config.toml
num_hidden_layers = 11
hidden_size = 448
n_experts = 80
experts_per_token = 4
d_expert = 112
d_shared_expert = 0
hidden_act = "squared_leaky_relu"
moe_layers = [0, 1, 2, 3, 4, 5, 6, 7, 8, 9, 10]
router_score = "sigmoid"
normalize_top_k = false
routed_scale = 1.0
balance_loss = 0.00141
balance_bias = true
init_std_router = 0.035
lr_router = 0.000942
vocab_size = 32000
norm = "rmsnorm"
norm_eps = 1e-06
tie_word_embeddings = false
optimizer = "soap_variant"
learning_rate = 0.0026
beta1 = 0.95
beta2 = 0.95
max_grad_norm = 1.0
batch_tokens = 65536
max_seq_len = 2048
train_tokens = 425400000
max_steps = 6492
dataset = "wikipedia_en"
Below are experts of layer 4 (counted from 0) of a mixture-of-experts language model. Rows are named router (the router's row for the expert) and show model dimensions 224-255. Each number is 128 + 32 x the weight over its row's rms, rounded and kept within 0 to 255. Numbers have three digits each.
Before each expert's rows: a language model's description of what the expert responds to. This comes from a sample of Wikipedia text that the model never trained on.

# expert 43
It responds to: Infobox and table headers. Field labels and column headers in infoboxes and tables, such as Location, Votes, %, Total, Born, Coordinates, Candidate.
router:096145169117144131088151115139112136129136138114139093078109146146106163151085169063130134103059

# expert 21
It responds to: Parenthetical infobox details. First token inside parentheses or after colons in biographies and infoboxes, such as aged, born, present, excluding, and year ranges.
router:109184111130129141100155128152105139074127098121125090160104126113180151175077134115181096110149

# expert 49
It responds to: Quantifiers and numerals. Number words and quantifiers before nouns, such as two, one, several, all, some, both, these.
router:158163111128112119087157124106128089127087176183129153121128095115121084144086146064121161185030

# expert 42
It responds to: Modifiers after articles. Adjectives, ordinals and superlatives right after the, a or an, such as first, same, largest, most, latter, main.
router:147144137158114106140157118119119157110150162140120116142130098077100119151156165122087155109106

# expert 39
It responds to: Comparative and possessive modifiers. Adjectives and determiners before nouns or than, such as more, most, different, own, new, his, their.
router:133157122086104111141126080106085111066149190084113120175140071151089099139082157101110171107088

# expert 19
It responds to: Foreign name endings. Later word pieces of non-English personal and place names, such as kov, ić, ski, ko, ano, in sports tables and lists.
router:104115156103114088144195141139092162135108129100130075136128155105124151144104116161139163061148

# expert 1
It responds to: Plural noun endings. Plural nouns and plural suffixes such as s, es, ers, in running text, e.g. people, years, members, cities, also they.
router:061114089152155097101137147108072174143097135165159088095175152146111091168121142153188150157115

# expert 15
It responds to: Sentence and row openers. First token of a sentence, list item, or table row, mostly In, On, After, During, plus table cells such as Loss.
router:110141122123171139108139110164086104155182175129134129105164082051088140140105157087122108142124

# expert 16
It responds to: Past-tense verbs and participles. Past-tense verbs and participles, whole or as the ed suffix, often after was, he or were: made, used, became, released, named, chartered.
router:034115190106121102064143174161108136121187090109121099163131166078135093105146138114166131099112

# expert 25
It responds to: Table cell separators. Pipe separators between cells of wiki tables, plus semicolons, dashes and parentheses in stats; also the word Scientific in taxoboxes.
router:135126084134101103127158155152106132163123121135092074100107107099105113133125129083123115116159

# expert 58
It responds to: Punctuation and relative pronouns. Clause-ending or clause-linking punctuation and relative words: closing parentheses, colons, semicolons, dashes, periods, commas, which, who, where, that.
router:143125134186166092096234145119072128125129144114135086119098134069088131196125115082168167150157

# expert 22
It responds to: Role and relation nouns. Nouns for a person's role or relation after his, the, their or a: member, president, father, successor, director, role, version.
router:127126152173075137100144115109100200129199130125149101159113113144148136135133178109120182120139

# expert 62
It responds to: Coordinating commas and and. Commas, "and", "&", "or" joining list items, especially between people's names in cast lists and citations, e.g. "Nayanthara and", "Scarsdale,".
router:117147124119122142139166127106103154166125190074090080137031130119155124186100134164143162144152

# expert 41
It responds to: Years in text. Four-digit years, especially recent ones, in dates, birth parentheses, taxonomic authorities and table cells, such as 2019, (born 1977).
router:111191076162090096087167098151138149166089126095087140159134122084110098106090139103158099098118

# expert 46
It responds to: Song and title words. Words and name pieces inside quoted song, album or show titles and proper names: You, Love, Me, One, Angeles, Vegas.
router:075095120132093052143188154193108169137149134099120094076124111091118162169116091150104105146119

# expert 5
It responds to: Noun-final word pieces. Final pieces of nouns, especially agent and occupation words like actress, poet, conspira-tor, carni-vor, often before plural s.
router:071087095150144079121132131079087189091153134093155039155149110077184134176118100100115138141112

# expert 53
It responds to: Clause-opening connectives. Conjunctions and prepositions opening clauses after a comma or and, like after, when, until, because, before, in biographies.
router:169130129119162113113099121175110216222185122134122069082095111123054153105105122095037119109132

# expert 0
It responds to: Definite article the. The words the, The and sometimes a or an, mostly after prepositions like of, in, to, as in "of the House", "in the borough".
router:070150110154141119090154105074135110156093123176189105169128079114134109153088080126106140137149

# expert 56
It responds to: Prepositions and -ing verbs. Prepositions after nouns (of, with, by, in, on) and -ing verb endings or gerunds starting a phrase, e.g. installing, using, mutations of.
router:174177088122116108127133104135138108133164114105135117092099074166118090133101139083157136120143

# expert 40
It responds to: Digits in codes and tables. Number pieces in codes, coordinates, model numbers, dates and table cells, like 06, 27, 370, 14.71, plus country codes.
router:141116111106109109076186157150101108178114103141087082099147118110100101136106124162136203122134

# expert 11
It responds to: Mid-word prefix continuations. Word pieces right after a prefix or word start such as in-, re-, de-, as in in-ve-terate, in-du-strious, micro-bi-ology.
router:063160073083128101072163107152107170096135099135099074180170083123169171159084154115125092151095

# expert 47
It responds to: Table column separators. Pipe separators between table cells after scores, numbers or names, plus list numbers like 10. and colons after Synonyms.
router:141208083136088110108155133122123185189151186122120119117131088103155095146112107079145126124128

# expert 24
It responds to: Infobox and census fields. Tokens inside infobox and demographic fields: census years, "Population (2002)", invisible marks in coordinates, table labels like Total, Density, Valid.
router:108175129156119125115133131142108089165147118123094096124078135152061188083088129033180127080128

# expert 34
It responds to: Mid-word suffix pieces. Word-internal pieces and suffixes inside long words, such as ation, ance, ment, tion, ification, and fragments of rare names.
router:124132094166118104056105075117130132070159118117106127166155111125140145147059133103146127078085

# expert 59
It responds to: Places and proper names. Place names and common surnames or first names, like London, Washington, Boston, Smith, Aberdeen, often naming clubs or locations.
router:081138079132169121075153170137051160120131100103113087102136123121088113141124169171165125150125

# expert 44
It responds to: Clause-starting pronouns, connectives. Subject pronouns and relative or subordinating words that open clauses, e.g. they, he, she, which, who, where, that, plus "to" and "not".
router:160080133170113133045180168068099118114181148139077113087097101105112117162125154099156206162106

# expert 14
It responds to: Table and list markup. Line-initial markup (dashes, pipes, heading equals signs) in infoboxes, tables and lists, plus "United" before States/Kingdom, e.g. "- Manufacturer:", "| 2004 |".
router:145176134159166143121135121147026104114090139157088106100126114171151123177081132064187158107092

# expert 61
It responds to: Descriptive attributes. Descriptive words in physical and architectural descriptions and band lineups, such as with, rounded, faced, brown, bass, guitar, drums.
router:076152165112151123120141154149048143111144114087102103152171125130082132135117144161126146133128

# expert 29
It responds to: Prepositions after verbs. Prepositions heading a phrase, often after a verb or participle, such as in, by, at, during, under, with, as in at least.
router:148183106114188064119121127172146175095127085134168095084126109112134138189104193053124142097141

# expert 3
It responds to: Name-initial capital fragments. First capitalized piece of a proper name or acronym, often after an opening parenthesis or quote, as in Cinclodes, St, OMIM.
router:107174088170113122076162154163102142127136105180099098123113119150132113105105172116137140188086

# expert 50
It responds to: Of in names and titles. "of" and similar particles (de, von, del) inside institution names and titles, e.g. Earl of, Institute of, Museum of, Minister.
router:142178166158131123146122051130154124091092078136153148081062095128097097141141109149217113126099

# expert 36
It responds to: Action verbs. Main verbs, mostly past tense or infinitive, after was, to or a subject, such as used, played, built, served, tortured, migrated.
router:072129125152114028114150084068112104141160123115164101181122161114114114118133151068155113108128

# expert 28
It responds to: Place-name first words. First words of place names after in, of, at, from: North, South, West, New, San, East, Cape, as in New York, South Shields.
router:111202132154146147136159124083108087125103155159096080095153122131106102134094110076127133119125

# expert 31
It responds to: Capital letters and initials. Single capital letters and abbreviations: compass letters in coordinates, initials like J. R. R., degree abbreviations like LL.B.
router:115131111117125113075159153136093197161157103146119060135116106071095156135099111120147150126135

# expert 38
It responds to: Nationality and place adjectives. Nationality, language and place words and their word-piece endings, e.g. American, British, Greek, Portuguese, Proto-Slavic, Pleistocene, plus "States" and "Kingdom".
router:107199168097139119077166135144107161136143114164086039178159120092066145206111161093146136159070

# expert 10
It responds to: With and auxiliary have. Linking words after a clause, mostly with, has, had, have, having, plus without, through, using, as, under.
router:146108183143122081140127179155119170139167077137111102098146135143122116195097119112148189179187

# expert 48
It responds to: Personal surnames. Surnames and their word pieces after given names or initials, in lists and tables of people, such as Smith, Anderson, Clark, Maitland.
router:099096171156122096147119178095070114149145099102117090060061136138101151088116106092122166131104

# expert 37
It responds to: Sentence-start pronouns. Pronouns and relatives starting clauses, such as It, he, that, which, who, often right after a period or line break.
router:169085099196084124116164099154092127146199137149097115112136105104137140177108178159147182107123

# expert 17
It responds to: Common concrete nouns. Everyday concrete nouns after articles or of, often before plural s, such as car, water, aircraft, cow-s, turtle-s, balloon-s.
router:124129117141103078139116111162122119179123125135137136129052118090149123132087172069158140120156

# expert 6
It responds to: Opening brackets, hyphens, quotes. Opening parentheses and brackets, word-joining hyphens, slashes, opening quotes and emoji byte pieces, as in "old-time", "furoate/umeclidinium", "(95 in".
router:124196101113129122072173172137123134175118175169108131112145117071087133149129110128164159124152

# expert 7
It responds to: Line breaks in lists. Line breaks ending entries of bulleted lists, infobox fields and table rows, e.g. after list items, clade lines, table cells.
router:092174109137104095167162163142070110164111143129136077147122098106083171162125121152122167095104

# expert 33
It responds to: Second piece of names. Word piece right after a capital initial in unusual names and foreign words, such as er in Berdych, plus the word There.
router:159098148135153173129162087186086140129152128113151108162110148119134183114119104098182176115086

# expert 20
It responds to: Sentence-ending punctuation. Full stops ending sentences, plus clause-linking "but", "However", "while", semicolons, question marks and ")." at clause ends.
router:126126112147134128120136133140058119132103115127092098127153123088100116161138152168153172106143

# expert 55
It responds to: Narrative verbs and particles. Verbs, adverbs and particles in plot summaries and narratives, such as back, soon, to, get, returned, eventually.
router:108125134095138104090163104123137106150157121040137094090105078123096153130100079108157130097171

# expert 52
It responds to: Line breaks and headings. Line breaks and heading markers == in infoboxes and section starts, before fields like Personal details, Website, Occupation.
router:118138124132065060091126122139049166147128113145159088126126139099122096121106153101091212193146

# expert 32
It responds to: Auxiliary and copular verbs. Forms of be and modal verbs after a subject, such as was, is, were, would, may, can, often before "be" or "not".
router:052083118172175105150144155072089203148159078122118128075085064110161106169120142147200137141071

# expert 60
It responds to: Clause-separating commas. Commas ending a clause or phrase before and, which, but or he, including digit-plus-comma tokens in dates like "June 4,".
router:093106067171101147144105139114083186147187143103072105131105122158119164108095176165128102174124

# expert 27
It responds to: Mid-word consonant pieces. Single consonants and short pieces inside foreign surnames and compound words, such as the b in Jazzbühne, the l in Lieserl.
router:066102061135112128090160121159099135173133136162114035157090114091110178174085135096106110103168

# expert 63
It responds to: Non-Latin byte pieces. Byte fragments of Thai, Burmese, Devanagari, Greek, and cuneiform text, plus slashes in dates and IPA.
router:066117109153107129120181167139123100078123118120157149147122117083086164151111133179155179104139

# expert 4
It responds to: Article-opening subject nouns. Head nouns and capitalized words starting an article, infobox field or heading, e.g. The (lead sentence), band, company, Studio, Personal, colons after field names.
router:136164086177092097144132120124131130134125109143126129138127113114167123119145157101117108146119

# expert 12
It responds to: Section headings, line breaks. Line breaks ending paragraphs, == heading markers and heading words such as Filmography, Transport, Career, plus table-row pipes and separator rows.
router:068128115148177121159161099103091119098109156148153120107081099068137191124144159057125098084113

# expert 45
It responds to: Articles and conjunctions. Mostly the articles a and an, plus and, or, but, this, same, in mid-sentence before a noun phrase.
router:119160111111093141121168142138102112130192179160098087136075111081082094192116162147154147162109

# expert 35
It responds to: Table cell spacing. Spaces, pipe separators and dash rows inside wiki tables, mostly before numeric stat cells, such as | 9.8 and empty cells.
router:109110164131095117146113127117161148085150138111114055159116103060131128094087096095194151137157

# expert 26
It responds to: Numeric table cells. Pipes, decimal pieces and percentages between numbers in statistics tables, e.g. hockey stats "82 | 27", vote shares ".4%", times "59:47".
router:159130104116098152135141140118138160137182151078145110112137136088144122120111155112201117128146

# expert 8
It responds to: Institutional plural nouns. General nouns naming organizations, fields or groups, often plural and after adjectives or "of", e.g. government, agencies, music, players, research.
router:143109088157082085170091154127107136118120124149139103140087127104120131180051151106178185082147

# expert 2
It responds to: Month names, years. Month names and four-digit years in dates, e.g. "16 May 1966", "in 2003", birth–death spans "(1890–" and "(2023–".
router:064176080170134079117165099116164120091153127078073145143124115113081105138091143101149173105090

# expert 18
It responds to: Closing punctuation. Sentence-final periods, closing parentheses and closing quotes, often fused as ")", ".", "),", ending sentences, song titles and table cells.
router:145149118142173088140116144146124146152088116132060124095127151143097116134107172149136132138125

# expert 51
It responds to: Prepositions after nouns. Prepositions linking a noun or verb to a following phrase, such as of, in, for, on, against, between, during.
router:173146102168156099131150144087111128139122092194180116157117066103087146183108110110135172110126

# expert 13
It responds to: Copula after subject. Main verbs right after a sentence subject, mostly is/was/are/has in opening definitions like "X is a rural gmina", plus originally, currently.
router:094155125148123101106139099136102119128140175106089136156037144147135157120107159160152178140152

# expert 57
It responds to: Word-final letters. Final single letters or endings of names and plural nouns, mostly s, as in Lukas, Gales, boards.
router:132130151102136068119176114143079182223146113129167149159103091094129150178087127135178131129125

# expert 9
It responds to: Abstract nouns after articles. Common abstract nouns after a, as, or in, usually followed by of or to, as in time, part, example, sense.
router:116097166139067126105118115113095127139165145118091104115141139117051160167093115121104118128116

# expert 23
It responds to: Taxonomic Latin names. Pieces of Latin genus and species names in biological lists and taxoboxes, such as -idae, -ensis, Salmon-ella, erythroga-ster.
router:125157131104102111101175143122089167179165115145112086157088106088138186148098130097108129182104

# expert 30
It responds to: Institution name endings. Final nouns of proper names of organizations and places, such as School, Cup, University, County, Industries, Cathedral, Racing, Defence.
router:120113132163182143128177127115077114185094156149119111085066145132111128177085144114120149135136

# expert 54
It responds to: Numbers in tables. Numerals, especially in table cells or statistics such as vote counts, populations and percentages, as in 139, 3,389,365, 840.
router:110165085121119159099159143130116123134223124169134078140134116073101096113121205117097120123157